{
  "n_layer": 13,
  "d_expert": 48,
  "d_shared_expert": 320,
  "router_score": "softmax",
  "init_std_router": 0.0102,
  "norm_eps": 1e-05,
  "tie_embeddings": false,
  "beta1": 0.95,
  "seq_len": 1024
}
Below are experts of layer 6 (counted from 0) of a mixture-of-experts language model. Rows are named router (the router's row for the expert), up (a neuron's input weights, with its number), down (a neuron's output weights, with its number) and show model dimensions 0-255. Each number is 128 + 24 x the weight over its row's rms, rounded and kept within 0 to 255. Numbers have three digits each.
After each expert's rows: "gets" lists some tokens that make up at least twice as much of what it gets as of all text; "comes before" lists some tokens at least twice as common just after its tokens as in all text. This comes from a sample of Wikipedia text that the model never trained on. Tokens count by the router's weight.

# expert 53
router:178171146106112166149142119135134125141128148109115126157103132111123150092111089100151091080133156143151076143096122154150109136132133172102162118135098151114119133103092096135106100159135134148107120147109128129096160155119171131122125133150150123133086112106119175085138140139165164140092115146142137141117143147107090113123106129129152097122194131121103150128132140151121104108121116107137162135150126143121152115142163137153140123116097125148104117083106136129125114123152148152154126104182118135164114137092100175187135085172157120111079120130188202126139116108102108106128091127124151117159111104107101130094136140131115100114135143108180130138113177095125145133117118148107144099114166116054148130107117092158108122163125116145138085133125125121152120110144152
up0:076212140132106086118156146141121128058094127146136118151129140170094100143162087195088138121131093197119136150113092127112157130074126146100171122153183126087125121124112166115143165154157157109116134095180111090121172111094130119147147118128159128098136100105159140101139106139127132113091139139083138133127120133158141109092129123119135069141126118131175142104142183120087171120131129097126141132112148123147165141134138112127148097134132129125159160071115140117112110087127083115134150156140120108097124090132110132132135119131142139108123147126136143121121136122095116121114129141132124120143155179118119107121153088117119108139126138120097162130152128097144121115097122128145113123118083118099118151113164143124135112111102123092170108121165122134129146158141107
down0:127078127122118142135081119145130125098136093112122104135144118087182132137110140102102109121138090123106130093113168108094125125130149111127137131128135151133126106134135152135170154087145099121103112126133115102139121111115116148137100128134120101124112145133127168125146091099181114103126113140137137161144129134112123108154115148115107096154064134128114102141109144112162120103148187113089119160157154122159119130131117122083140127161155102148159162085131129152154103145140123115138120128096148166118129136119126154132115128111036166153116123123116155135093143112117137120135110109126120139118089143125055104129126157128100129135117115137123130134150125117177135121136088138186080122166154133129091088128085169133111142103181078173112161101113058065118147129122149
up1:123120129148093094121170135095163116135118147143086127161124103078130125122132060120106150107131147171149078105164116146150139174116114170117099125101110080114104145126155118129125129197078145119143093127123176102096114137135163116102173127115100169148120135125157127119145116155125139107120129148123129121137113130150116148062169117163148141143133112159128149113098146149123142146134127113147127149114142150095161090090100134160097133126113096163116136121109084125110170108139126143142146143166122151144118131115161106143120133115149139127126090126126145135159150131110138139111107122118130128128132135129102151185202118094141094100111108100149159110210137146130157119127107097163110141111130112124174120106120179108140145123113115135171106098160123132179117101123108
down1:089139107134152105100159101122125142105131122150130121083114129172174098113110121126139129127168099150131141145127084082158166134162113130121206133100102158130149080164068141108115169111105062138118157133123129140146133163102126091137114138110134108138118114133138106127115119139112124128127132153122111158112128118101135113135128160088170132142124133117134133116137111121149151128140137142141150174110164132131068108109124148150149145068125127123156114145161103139153100115083121091148130158152127157089164109108141103114090163121125133151101187136130097141151135119096144058118143137104101146151109171170133114140139119124110113155150125082100128117136137128113137158178123159115168120099106154125125122155135095084151087122156103098144125088093138165105152127139145
gets: ".", "\n\n", "=", ",", " |", "\n"
comes before: "\n\n", " The", "\n", "=", " In", " He"

# expert 3
router:139164120092151133131113114158127162087152146151138127137131123114166126127118148119143156144145129130119134116146170150123104132121116132180144098140142168117123125148129187146141131160123161151096127113127096127125136121134147144089120164141070109137115104153111163087100108101146134148169137086122126115108140180133080116169120130133112140112117108119109082131094107099151150117096119128117114133138140149092129121111130074141132140128167176147203136147105157128116148137132157112200136112114127125123111139117203095146090106108155179131155139135128126103145084151123129066124108165101136119130102145160130133129138138112150155171125094111142129136124109191136132146138108151135115156120200140137141118160125149121174139092129172165112159144117097142117118142136144
up0:135140121114121108160154120135089079094078163136131151117121130126085127111112109155081180113183112161202096146157148093170110097145150112072136146149123108123112137123116116112109179150151139161145121131155117103137127154142129128117139117124134115114178175119154115142133165155126128118133136115121103153138124120143127111116157105161134103118153134116120123120151160115125157146106143129114134147103163098100110153126110198148112125141121087115157134103118168127110130108173070134141096117120115097119063119116090136188108153116161157110181092170141162082106100134143166132134113136162157135127137138118137147120145082134114099126124146130105163169148112125102143095140160126117133133066131125121137156117136126146140137127128111140110102149137127139125178163135124
down0:115141143063111107114121138109113081142123113130126141178185096103126150171130100145116119082120111110144147130126143119115168169147131098122111118114115125168138113181107092114104123124130146116091134148098116130172156113142101128112137160126106135163146108106128160098090158119113138107131091120129129127124162153150154096161106096099156167112121178153144114107128124158135117138125183089115111169099138116151166102123145099128141086166074143108149126101120095109114139136104134109150109147114125125168123124089133133117162184188164090139140115137150116134103117109123164160093131124137116121115098105116101135122146183132137097173132139107125121116170120113122124160181083154121125136173170165138126140113112129122115118170109110165098159135104096129151097123131128
up1:140115087146031138128186104172077090087121160130174159130144134109160082103169107203070120193126096171180131121139078132119195110099113176053135170074163155076112161125056100085115136094126117140111135088163138124133122109120116103143125127134138166133102087106133085124151162179133162141166128122141115152146112127160112136123137134171097116140148119109145134105123130132117142125131144092127133121117137125134142157135104145139129110113130147162129136115126097116116136112115094130114159104124137117133129102125129133149127120126134123117135141136138129135126126135127167126125123130147133111110142129129139134134158119122145129134120110127103139137138138107144116135111122121150111129122122139136122132104136154106118149120103107112165140071138133142144111159124129
down1:122096149135154076139103135154150133128090121179123133161167127149138132106140143123126105110089106123124135099114141154090157149092121125121129128128106119169119110110173080135107159124144128125110148109122093096136136126109058158180112099108142137111118136096146145119120174101161145165103171198127134114140100155121104150105115104140099108137141130091108173110072116092107118166164166105134136161138135131097142125134159112158174161121143071147187115144113140124119158123128134116115138154116148084133119126127136113150068085170080116101123098102110137132138086137150146152117123129128126159100109082111103113118082130137172084127117126131150144145118178131156143106126128121126147120118124139094126113116117099151081112128121091141083102124129117109128119134143137
gets: " was", " is", "\n", " with", " as", "|"
comes before: " a", " the", "|", " an", " \"", " been"

# expert 51
router:118131110110127090142111115128130163102127132107180110107128131144139106126105113149134123145096129133143153168138115122134143060100115148135187105186106127092120146079146157144115131102088130108116084119112140128134070173113143084132137193102144146151124183109111122105121107132154125106143104137183150134130139134107105091101158141125141141132132180121071147123135132150120147112075129130119147182102121101138132091114155148156128137099204116132161067161122105146110118147167154145118102171130169140114151112122120107088132144137190094148125172105135141145111112134138109124149145082089120104151097118128116127118163115146120143127104153091107149122137135115108119104127109179135112098143131110122098116155116103104103149121151120132120132151113122141141135121129147
up18:140129140154102123129153159142113142120149122139112144138108112113102136137094138096117150105163152115087115150135133111148138128130136126122120154126159107151129122147113116121123147120086156151112168076120146107088120119164131146127111134142126117136159152103166113172111146142127124154122167097213121114110130135131101160098139061128116139154110111175135131135140107115126137134143153089176113159135145115152126075101114128111136159183162139149147134110158110123175143118116106118107119141142160157119121116117120113145186130135138159119148094144191154088144106125123118096154161134133168140151133123095139093142185115102146109071114130133133141088108122150126091107117111115128103158074139134151173140133068109153135171130110106123136118144179123176134167101073129
down18:102112118181139163133107085137143162117110126147119132135112104143095101070110148131070099126137118107151124136128124147143159123142124105098094166162132107111102169099142143126079130144132155115131126145121140111160124168097123104119108136103119133127157127150115131153182137143114141076158153091169138148146123107132113096096141118125098161104113137151113154120169114135152158129120131128086113127137066162156164123177106140115102090103140120122128030140129104104105136154074123126123128100127104068113150098127143120142111131114137094120112105120143118111128156137134145125143143146135134135136094093140128108143128114158130114103115144158102077105155144145120119131162117129194156126137094141151152113107123138082099134161208107117116106162138131117107136167114122
up19:119142113137071152082150140126125148128146134125125150154123134112159111117176094123166164096156100115144143119147089143176121130146090087152136121111135102122121130085134169103091140146109110119111128152166142167104142088103161126123174117097093143040131091131131139114116141151118118119139175117122116131167137138151110179127131137176127126161141106149136129165107167112126155171131102092141127120132118080143161091111132119130091132121150140155129140128095135129099115142100107097117141129133090176124111156079094105180132103130142148123120101151122117115107115127133150107120163141168117147092134174112112163123123147098127109096115092176131096104120153141125110123088141110114109146093164144143182102118144162173130135141106097150133118116145131145166125116099154
down19:074126104139135111096155121126193144157111136143144154105084120114134148122166090148111106134125113161163164129132141122135173133140123118127099115066131143145131128116089115140117119131102105113139131112146142102130116110113159127107151137083119100115106123162116136107138106145100147142103123129127146104101093121136168142145116166152116163145107102107106123122145157149134143163102117136107152160123125142175103145189149114122165112113135094156111142118115114136143124144149207132167119127112165170179127146122124146079189100121124118114131143145159172118160123155130150124179103131103127110110146135131104130119137153146098166136122105176084121112122118170170127107073130132209105173114120141126126155132126137119105126119142084132148119191147122116133129121129087
gets: "-", "=", "t", "k", "er", " He"
comes before: "-", "\n", "|", "\n\n", "per", " was"

# expert 8
router:096149189120143113133132107152118150165146137145119113094099088127116106148177125209143138160134152172127120120117101111141152141129116128114134107102087131115097108076211150095129156144131115113138131087100126136128152172138151146132151104108126129111122087118137126161133174150138099169142118143140110147126143114137130145095096146113161142124138109118120111124085137171116102103138147135113117098132138161176114132179144114082128132129145149149139119084124136129131106150159154122156127128113144120117119133106158102126177152160159152090124173100102108167120122155092107109121071144124141124134117144173136131153100145145140130133125122131128108130104107090157138087109128120180186107146075147135105113111142129115160076139119136152110143124107127078139173122140122
up0:128139113127101100134141127127160117061121161153146137136120158094101102157127113137133150134132086112180115089154112122115151124123140137053145102116113131120107108140110156076117145103114165139139135102165125140073095145095133140104133118113148144111113182131142137123166107184133169113162156136101097125138104167141106137132158089120124088136166078111099153145139085117092170127116189108093135109115138088144172154126140145143116102140098120106117139101100119095142139111115110119108156157157079140138068103137129106142162121083136156140155116121148111125136127134131127145135143148165141114134154149159137144162107097126154106078139140138111120140127107134150082118114134142084107141106124162116141105130091127128078168100121104110147122094161110130122137138086125
down0:169098136096145116100112124101113148103158158099142109127178119134129114153111139134140086134149117065116131107128134130101118133126118169143151109127122114089124139125106159150095129096125063142124129166119163093173146177151144138142148133145144143058144103127103127125107095096182127134183127139069155127077117126142125142072132140120175142136121116123087135173132133110120142066160113141128148154113116114143145124134133109151143126151101144205144110131125146078137115133139124149143146094115157128086141124102125119129145109125140140137130125147100147143181117137105126164126136155134132141088133157097111105142142126165096147137159097129138130143132137149126119124141147081110122082097172167132137164138142117108146136110137161099124132105147163138136139084189098
up1:069119131142141082077119137134143114112164116131140119095081099117122124125166110196130127154179118142117106112119078106148154169113132150097100138119110139108139163116185141107170094131141103122164109112135168154127162113151117124146107137133139134141158171134137126131107147180149134116125116126127093121167175103150139162099133144091120086082142143118128120138096112146122151138119125137106148111173129137156113152167123123125160132127087132115147126134137142105083125122099194150160154121130097114097123118080146130120119097091128118146162161143146119122150118107116125188142075142158115160143115159164157109138109115169116095120136118124131136112085107106114122127095161141135136104155154126122131088137093131129092152107090105165121107064127130140152143136134144
down1:141068132170122124092078127130182091116140116157094123124123184099157102149122104122123123161154172132149141139160156135098135128164149138118084123154142101169117102140161128169092094119133135136123141098123145163123085135096103106128104127150118085160130137128077140132124098140050128093152113121095123126121140138120107152147107138126094118131150188129115151145109114101120139105152164093148105084118048131157163085141105119105145149098176128146098135076136148154071136166111152128147140161129125110118170099128157147109143109123149155142123105124157148140120115129152141137165135113127143142134154109126131146105113175137148141150126129093111150094117101143137100107179131116121085132118122124167106155141141146145102136126121150106129115107139112123131144103122109
gets: " the", "\n", "|", "'", " The", " his"
comes before: "-", "s", "  ", " %", " Votes", " season"

# expert 19
router:113132183097127108132115107158091133100118136105140115141134144136166144124136126101101155099093152117127104134109122107097156120160123136123107098174117140119146121123106112119111127103131086105091125139117107133164131122137135113110132131133128122122159142156154132110137163121136112192149137074125153165164105115165174111144103117136131110076056144119122139095093122161119152190115151177131162093128102152134127118133147160145134130122175145130120117138114147106075139164132111154131133093205169132152137154132118129066142124104172136138097119125101100136127112154146151116190145121152156113138142095104102161146145144137111161162145125100163121130123152120137150137122121141086085143099134142139157104151157126078108087124142101171106117117087123143154152106129117
up0:113114105165101112073123139082139088115122150142119144124108149161149160131137132109143150149123116156163142118140131131151173099142130176109128126163126149141131149086112144089142126127126153118149159125187140127135146176131136148147166142137086178095119156130132130111117141128090147123076167169128112129127145139133162153137143083138136124106091131100133143150150145121123148153136119133136133125102153103110129106096103135119118144127139103161062138106174108116144170128119150137172142135157150181124147115129136142147105128124120145142122125142150101100115141142098122103135135060175146072124118070116111141146187114070064118141136131132131156073143144121122110099101118113096107190142123126125135139154131140114111116135106111127128152106150100124128178183114104
down0:115127120112120093108103143164144121142156102117097128113111099118071137082098121117123120107100119167129143119124149144142120109138131164082082139119137152170103141109105083128157106079145137082120122149170122145122123128142159124101137140032138118161083101132117089077129129122132123196112118101147150109150160152190157152131110157123162155102146150045124117184123120120133138167157099128136139140142136113143119138145141141077114097149156156165123156148099123132124103116127133146107139181103111143136139124153109110111124141120145144137136095115105138118135167163141142108127147119157143106171145102099083107105121094119136122076131101152120119122146115138130078163137157135139125121140138150123160120100092109132114112131130123100107131153102137112148142129098153
up1:103148163090102133116122144118131164137146153161119144139087142068082176120144050133164149107129116139157110112148110131164121106130169086119097131095124115121126117141133166049135121170140148161141108151137127126134122138156116115136153085101110127137153144136133125136143164159132143130181107112140120135161128172149134159127177110137139132126128133138168120142172205119108129087126177089118124114153149096096152116130123131125120129155121082143131118119153139123161141128081150141084136146195112173111086127133139109129133090137105124132132137169104132146124127139162163137118143116157157142169134129140177132151152128133144120108137094153121112133121088142144118075139130100118100146091132146127123156178150116124116149109097135131130094129138120139135125142135075
down1:143090145130155115188117106135113172140124135154100126173098130082134131128118099172150136112131134138120129159132109097118124118131121121141150134120134189135142149166103124129159138157135141131132147154100153147182125165128142134133143110125144139155136118106082108142180173109160143126177114157097128158075109124103133156120160147139149127116090112166139110144121140137110133113144108135143132096151172143135163123121132130120111147154152137081159134149127122108098088136186131137103099071186145116074120096127134148108122145112132114112119111122140145164141128134125141113104132143066124103109150121148104115118101138127143127150124077112127116104097137153129178145160123138125129160109119147030150118147117064138136128102115145136115133117141135190157076117150136
gets: "\n", " of", "S", " it", " H", " him"
comes before: ".", "|", " the", " as", "'", "S"

# expert 21
router:109085162117155077159124139122108158107169161122103103147100140119129118137081122102128150119155141166130136147095118142083135115136151169116135150101122105190095137134116117151119102122166102097113123089124143142146160144131148150099131126117180125107100123118079094123169140091132114163123138180124147146147116163095105127185141142123099164083087099118140077138124137152143109140129099112126169132151111160131101141133135140139130114119144125140136138123080119130090112098147103139134133089134139095105145149142071158104153110167140147149138139116144157164134106149118135093125080133097156094171141153187133116136113153113156158126116132139108118135112060116121134158118156150154118155090108108154127123089073119135113154171135118108123145118097113103134108150133135
up1:169138120148128129122130135085147090108142132126067119103147129096107137143145118129106169146155122130125120115193093137132125110144131115096128138124130106120145103155148131129136145117112118119145168085186107080120176120131115108106146186136145138150170127116158155134089074125139137160108140165105094147144098113117100141160163090125121147160172119128135113136101141107099089138153153125108131133090166132132130147104098143126077135163116101140102119087129121144095152129137084118124163137133098166111119107128141146108081119097154120110139104157120128175095128138120121108114121162116150129133133102168134157209151121091134150083160123135100101078160138148132082155124147143129149131094130113132112093151152134111112128098108130123129141088137193155130148124159112
down1:151135184083148102121130120144125116174132122154148133128176080132141123107113116107119130120142114137070094132133133117117133100149126131115132153170062130139132143106110101086088098111127135110138107111163094102120139105099153133141159118082118131137144158156125093124152056137130122132112129112111127132118153188135154129136112116152157144159142138130133131148096176119126115163114211114124139131120122146157194115148139108115156052139141116100108125146125119113141099141087127147149134099081097116110148139095126126112144124081131115138151075131122105142117116090174120126093136125120130094142127111109128139108125172140167120131111145084155105118105127104117123152106090143061116123103152171134142101138130138133137142133124167087094139112137143102140161099123147
up2:156111088124116160140207148123123185167134133154126129116098120112114123127113115119129139178126126132136140149153111128146135151120124113122117129143110094124103089099139164113143144141153151130131156125123129122084161173147089142111141172105135110102102090164113104103104165092104132182112127121106134113141143129139134149084152073132103119166160117114092103175160140113122095185105140140132107126074167100125148114132124109138123154151147090136098105160158115090103132127128132102136097144145090137132080120128151145117139149154132155125150109134150152135115132092115168156136142131206112114119155152167173160123139083156118116126099143138101144081095126139184101115108156130090132130130140127118112149130128142185094099093118165124128128111130121130137119102121094
down2:111075131113155145123141109123157140110093085117130173117150106156092137105129099125131099152155140140130151143162099144125139096106110113136117117103110148130133112126142149153091123185148109085181169110148107111092137117121100141129111151122195163102117131114110150106117128112097107115158132120117179172096184127113130142154090112135135116104075150136101085118149101115124166119099147174106115113169143164142146112072135156131112141139120145115139104127129136117147120107119140149141166157102145113132152087162126156107105150132110113093162113149143086178148104135132134147166145114155117163118094127167126125145105134127152126145138126099079131135135120151144113148121149092135123122139110054158148147096073138116135178103122136161133156113147137150188113125130116
gets: "\"", ")", "e", "\n", "s", "on"
comes before: ",", ".", " |", " (", " and", " in"

# expert 4
router:170161169115126085170153123115156127077212168117136101126115133124137104160109128090145110128194112145115119145127153141101159075184140129172149155109096157094115143141096142135088123174166109135117108105160117133114147153146165164087127126119115141152147143116137138162141144139120132163157147140169133163120154104163115118146126161118126136122099149122077112119115115124146118102138114135106159122125097164141116085116133133110120091112113130096173121136114152140114132139147166104113128102134119119120148143145107153104128098170195089142073128173128127102147109167139155085128097148115154100126113110150130110142100137170112140138138122102139165101127137104136136166105118155153135115118135155137126133080117131155150086150123148111111109153148139103134089117142126
up0:108158090140126132135159143117160139126145108118090122092103141133139106115142093126100137124134101147108138161146138103202099105114105093094135151113149135126099092116138126100140171149161142162114130125171154131109132073155082139161126155082143152111131112075140169146145149154127147132182161137080131131089118150175133112139167140191124132166111131174132149119134100100117163091123137059150142152106118143157115115107113126113099114134137117113078131120126100104109136097075127130068111137144113098108085100138129153130100126187136152125177120139169133146129142120102142107103135135119096154152143145139130169139147132097122135123134103120157146123110133111130080146110158135141120114131115112149115133144110173066120135128120130087139133111114122107150132098127106
down0:128165105105135095161084130125078124133121148129126123150065101150172144111113145116122155129124168104119162125145123126149154144125152099133097137129139107139131091146154120117126145109158082140140138148130089163144130152158159122140109140121096117147151092128109129173161133196119146129137109138090167125154135107141123097092110127070088078108158121109135172133092136124094101126121140146118147171149094123126114113104105104089140124105155144135114148127150154116124095144137128141111093131115159091105105115145133135121137119099126117140113132159157150114104125113122123133166149138107185172142104142143119153151129148104137162133089124157132139114123105157121135130143136180148141119100102146111090100134121172126206127097196136186106154155110156168150090103143125
up1:103114120169090183101150173127174091128141135118118101094094137115113116156168116119150172097177135113126113111113131165128175103145123122121145100094140127130188100108120132085127171162159127104113154098143200167131112149160110101168137179103174134145128165112113131123133114159099144150136150122122133123132137144120167126134125134124146131136140130160141174134165164136068131161140127105124135117116150083127136157109130129121130117162130112144128099139135103106125132125151136135174157133138136150173097135139120130134135151134155095144114159131129160140087109129108129168102107148137110140149088157135124147114156122137137127135132145138113147081149112107134134123150142101134155178134147090120095176119148185177146148153107138122132094142173144142072085138102149
down1:079115101133140172088083109151109137148133159170159125120115067138167112079127123085171169104141065141155127133130144140130111192142155080104129094114098122123111108135088147126136123139161132118139104113132153141143145113140071113121124156083105202123097130123138119101112139137095166126134175089092132177079137136132103109149135103130122123174141145093136145139128118152135118130163127091098114106096134112128136130124171097093101127158136118131114144136091141128109148112139110144123119143123120134103138149080114138093125131111115142150104083126113112122145139161089143131114103166096105138123095134102125126124192141146184107159134136098117133135137141159108138155132120117130170150106111145121109149145110102136153115163146170126104107099135108141079128124114127
gets: " |", "\n", ",", ")", "|", " with"
comes before: "\n", "-", " a", " the", "  ", " 0"

# expert 22
router:173141189085139087125114148144100154133138159148168108137149131127125145128142113132112093142118137129118119144150130163111121112163112104102085140115112149156130118147068132138142136162141129121147081141120117126134111098098119184120113132187158133146159142118149152146121156123122098153140124129148154137097151088137123123149119131149113150142175122108140142146101122123108125084103133104136080089137123135142111112126162108136121071118155168121196134068124132146086129117132139114125104121141145101094130114105105161157105144124194131181102158110140087133187117111115130098143076137118126088088142126144091107132125114121150135143152117130096104154114157117133156118147130154103132135100200160083154116145139121104149092150135108117119130129142146088145121138128071
up1:161135123140100170109138143121116101127123109128162092143124134111156130131128119159136151104109106151163124131171140125105115127122156146127145100111167119070121150134086128102138140116103119104123164134158132127113114138155136089155123139114130152075149143147146124120099127182121150136109114108041104158165129141156149141123155130122122108122140118127138095135138133153113158144161129126101118135102163131123166179144094110092090115152087057154136110130144131076090144123104144105140152144138118136095091127161158135133103119152157172145147109143168158113067139132144107126141114143183117146121079107102155120128138129142112149091093171145100105123132152120154134141100133135119101106098120117092119119153100164119142140053087132095174077109137132142115136128130100
down1:174093126074136133107125104102113155115151126124128121096139135105096125105101150104144149121139142150098107155129111111087112060129160142146186136105098164154095121103107099117095132144151092146134074110141114122146100109103127139091134121127155127194160139079102127175112134080111144160125156129138101086108116092152103178146126148137143139141130119143120135077131104146111118154101151105154095152120067128145150119148147155134095133099122105130148145106113146138182121146104083142117092146109133167141101126120123128195110151144124130118135151116092110137114120112087110124122157099109084142149129142172161111098147116112165122143153129134161149125158112116120151099141130123142130103146134151101193136153142109142121100160144142134110099140142126169105134096104125
up2:154127135144100142119155176142120129175132137141155108081149160120106160124084051127140124102117114141111106119139098101150156136116130126085136171092114134157138102137120090079120121109121102075133145146131127125133135071119110105129159142083112130120120105102130097114126121161074119127106143185129081119082091128072134125143145169112146150114131106106125130155176172121133164162133140066153119116102111141140140131151140131086097127096122145109110139132125113102106161098111112159140151108137128179103138117120148129119097141120123084119083105126151154124134153105087122129133138139132125096131173147102144130121133157154073136125135129163128164164135102113128143120133154122150142115076134122120124192114143153154143124103131104097093124089155136130121162136092124
down2:093151086116077139129068121085127122160117115114118135153139181151163086157114157140128093165125098117140125132158128120116147111102149107140125136114127109122155114105116137095146127115124111121116103104153119092108109105146148101117186100116126140100112105146126100145116124147137119126121133127125100133123135145121101099106130159135146124140157136125128126108129071128134114089052084156125095125142144114117122156137147104128134127101107164151165135111112099138152145111112152115136079143122110156126160107141169108117083088136135101062098130086107109097123095114136145103112132166118094129134091149127124157121181148143100183175156138079168100093133137157138124090114087131128111094171093145133104100118107100171124098128159115088115172131110138152116151135115159
gets: " in", " |", " to", " and", ",", "|"
comes before: " the", "  ", " a", " \"", " 1", " —"

# expert 55
router:132149119139130091120105135147120140103111173104133101168168124151131098097111138119099131140082097103154141128123105163173104116151099129114071112141115157154122094147118088137128141073157112085120117130125112129154117169119101110123122112108105108185147183152103109099143108105122110140127118075108133143114136148125195119137113139141131138092146158098133119135096121114143136111110154141102112112122117157160101121168130145137101119130190132113108116167122141098140112125115126181074114147130160103067102163136086142118166131093118088191140110112109132120146136130145170090110131138154115142105134133121111102156158128159141059141101128140149114163121151106147139162133150153126133139134186167140095124123123133128148109151159145132127125141110171126147149147146160
up1:132135119140104124102152132101080117120092131155133133085103153162104152212144117129132156153132120131151129141147111137113138181126096121143151109139112111120125113117154177086119138123113126102146149150142128133132142112143138089154154118133144162127131111143139134106118136184111139110126119083140106099137162099130122157115145161138116116109137097118125134141126172105129121138119109126194129149116196110119130148119108158137107120119138118144113184124134094137124135103083136092117138140139085129084107127126148141109133100144108116087145097107133142104121092123128140125147097123113139115157140118077166176089173150134131169081154120119106153079137112140149118091152152116153158156071134152114136117100126130062149092064132115129162130103145141145143164166102072
down1:136137165117114118139131101117127107101118123119082126143117145147144097141118119131091150127128135087066130127111080122126110132163161133154145140165143043101132178137162096111147149096083117143158100143127110143123154127144149120146142121108148114106138128137160099141131094089133171111128118121095132141118127122138117103115101147150148129108159157150141119153154142182103120124059124127162103124140215131129085125116132119115171079130158183116154143142138099125113125132136142153135083160131118168150143153127121140118140129102147129126145143130126174132111101112159166098104136131122122134148137145111128100106141099186161100128107109123111125147158149153123092109174127127134167133112172145088136153114089098094126142107105143126066134093095154129110150098107116
up2:174125119156095125097177151147134098103108132152117123119135145127117114131102114166095122128112119126143135111143122125119148139125136170106129134132137157129093141116151185111108131120176184111163081147117151087121135105138144137163122163108127164113089096101167136069106144160141164123133140163116130121165129138145131131144112109148103122113143125117127144151135157177124192087143150135142092115142167147134135168114162102116100157142126109125132174079106093122133152133121126151103138135136072162164102143136162154131132130137123147142146100105142161087115123114105126106070140098196101112139120143117142175146136100167110138157135126172152147090140119066165107098120160124153114146130138129148153140150163136179086107139156102116112134087126140132119129155120132
down2:098092101116142078135148085148136112149127130156115163096134126133098110119141109144136122109134155114111134148146120105120133138164158173148097124133130155124127239131088119150144133173163131132105098113108128163114117149131105183135145113104135140090157141121136126105142165084144141166171133140156179109125148140115093121131125137168131136135136124096143154121122143099106129169117112108142187121108136191153073132106099109147128124119155132104150107151092156132073127140134110115132181086112149137130123117159118084147128118140114115111141172143123101116093139142083130138145139160158162151109118080133110122155139138098162147135108118100136114119145099171145171144132141114115178143122151136135152151110144102108116114145125105119135165095110160134174129133127090
gets: " of", "-", " with", "w", " for", " than"
comes before: "-", " the", " a", "l", "d", "t"

# expert 42
router:096123118097137123118114155112121126117102141147129187145143105144068122094147147105132147097170147125095158130127128182077108134171121143096144117123120126182140106087125143152123121141097129112125163132100133152125090127118128157121098151139116126173114114104122138071152098097148183132138142093146125096094134143113123144100125130100116122078124167141135133126127126115176131120184142155131153185147110139153093133114125071143175102134120151120137143160157090107117127146124148138097129111151109128097149132148151086126143160101102148150122165110096116103120087173127129173144137143141096109116147120077136141097126169151102152147108112170149117149114134140117123098121144121178154194153101129140083114119134131144144119141114153131131150136107180115092156144141122
up0:120161121101128164102168150119117085093080119149126136160131144120119151131138096140099163164148106153123133146136072126142110153146111109075120139138179118147159075157132172115128091130117146143106142079178131168140159128109109091147111115142127135104122134126141102133141136164127156156136171118115122138172111132135110096110171149146101138124132129140125120101147152149105117124132117129129126099143158113094158126129106120171101103109140128086145138109132126108118128084124135151135138118166122141121102111108116132124156139133145162082147115169124171134127121166124153158131191123134116111159150136114149132175140092083145105136090090132074155157126144112126091108101156116121119113105115161139110133128163117128093159120085101097177111088107212129109135160153125
down0:122138126162108157051112104164095126121137125100168134123122107141117128152119132158120132126177123135132111121103144139156095146102121120115145140119124136089150143125118145118147085129153134144112141151103154098115087137169154124107130117141145037157117091161129131129161148100096139116134123147138151113174160159135182123121097128150139134127115145147142142130097088140138170141107107142142136118145142126112124150152142163135131111124126111077092163121145161117110117153132157073117094087104110164145131123138102075123104172172097161122115123135119146118143114097122173092169121140139101136149112097119115161072114155120081108115165144098097128137110158161101119122152110188159113112112177139148124165089127122150105095104102122112132136137133115138134167085122113
up1:138191133133054145091151152109130115146133111124137162122122135152145132121101128174130133123122124153135124150104145143124109151137173134088146099153152132099118149138113164108146118192140147122148146122136177110116128109139109136157144127135147145150121155128134139141132125139090115138124180129133119134110140137184117136140157120114086145126174131131106213105131144147109149153150103121150115145133170123104129181141128107120136122173161070095144144128174120114139163105114099125106131137160114150150104114066093135113107109143194128107119112104141157140135146121124137160112132149126125159107169119103130193141107136091095168087126089153147129145129091129167116155083142121104104151094140096141111141111112132124170163133131116091141085111146154145160127127141111
down1:133131149126103135111158105134079127155138094093147111137145149146170124080118157130110123190144146126112139092104141102088123134110135123116119116112148093105142127105122173185138118113121103071088124190139124079118116153119145123124124126142141103086170066117123165125140114121134133136145089071118129106134131104150122115109117116124113133120159078161125180100138086116112151113146158160119109135106147138104120129129140134122164135131121137167106133142151119160171137087145153125133145127129173103096141109176155134146135156137088148125145089123110134134126163155096134132131156164110156155139138134119136141129173159112122142153061120169114125119135104138084111131121116132182120134101153156127106163120096156119146180130189147121174107127105149127130155106123102
gets: " 1", " 2", " 3", " 0", " 4", " 5"
comes before: " |", "–", ".", ":", " was", " is"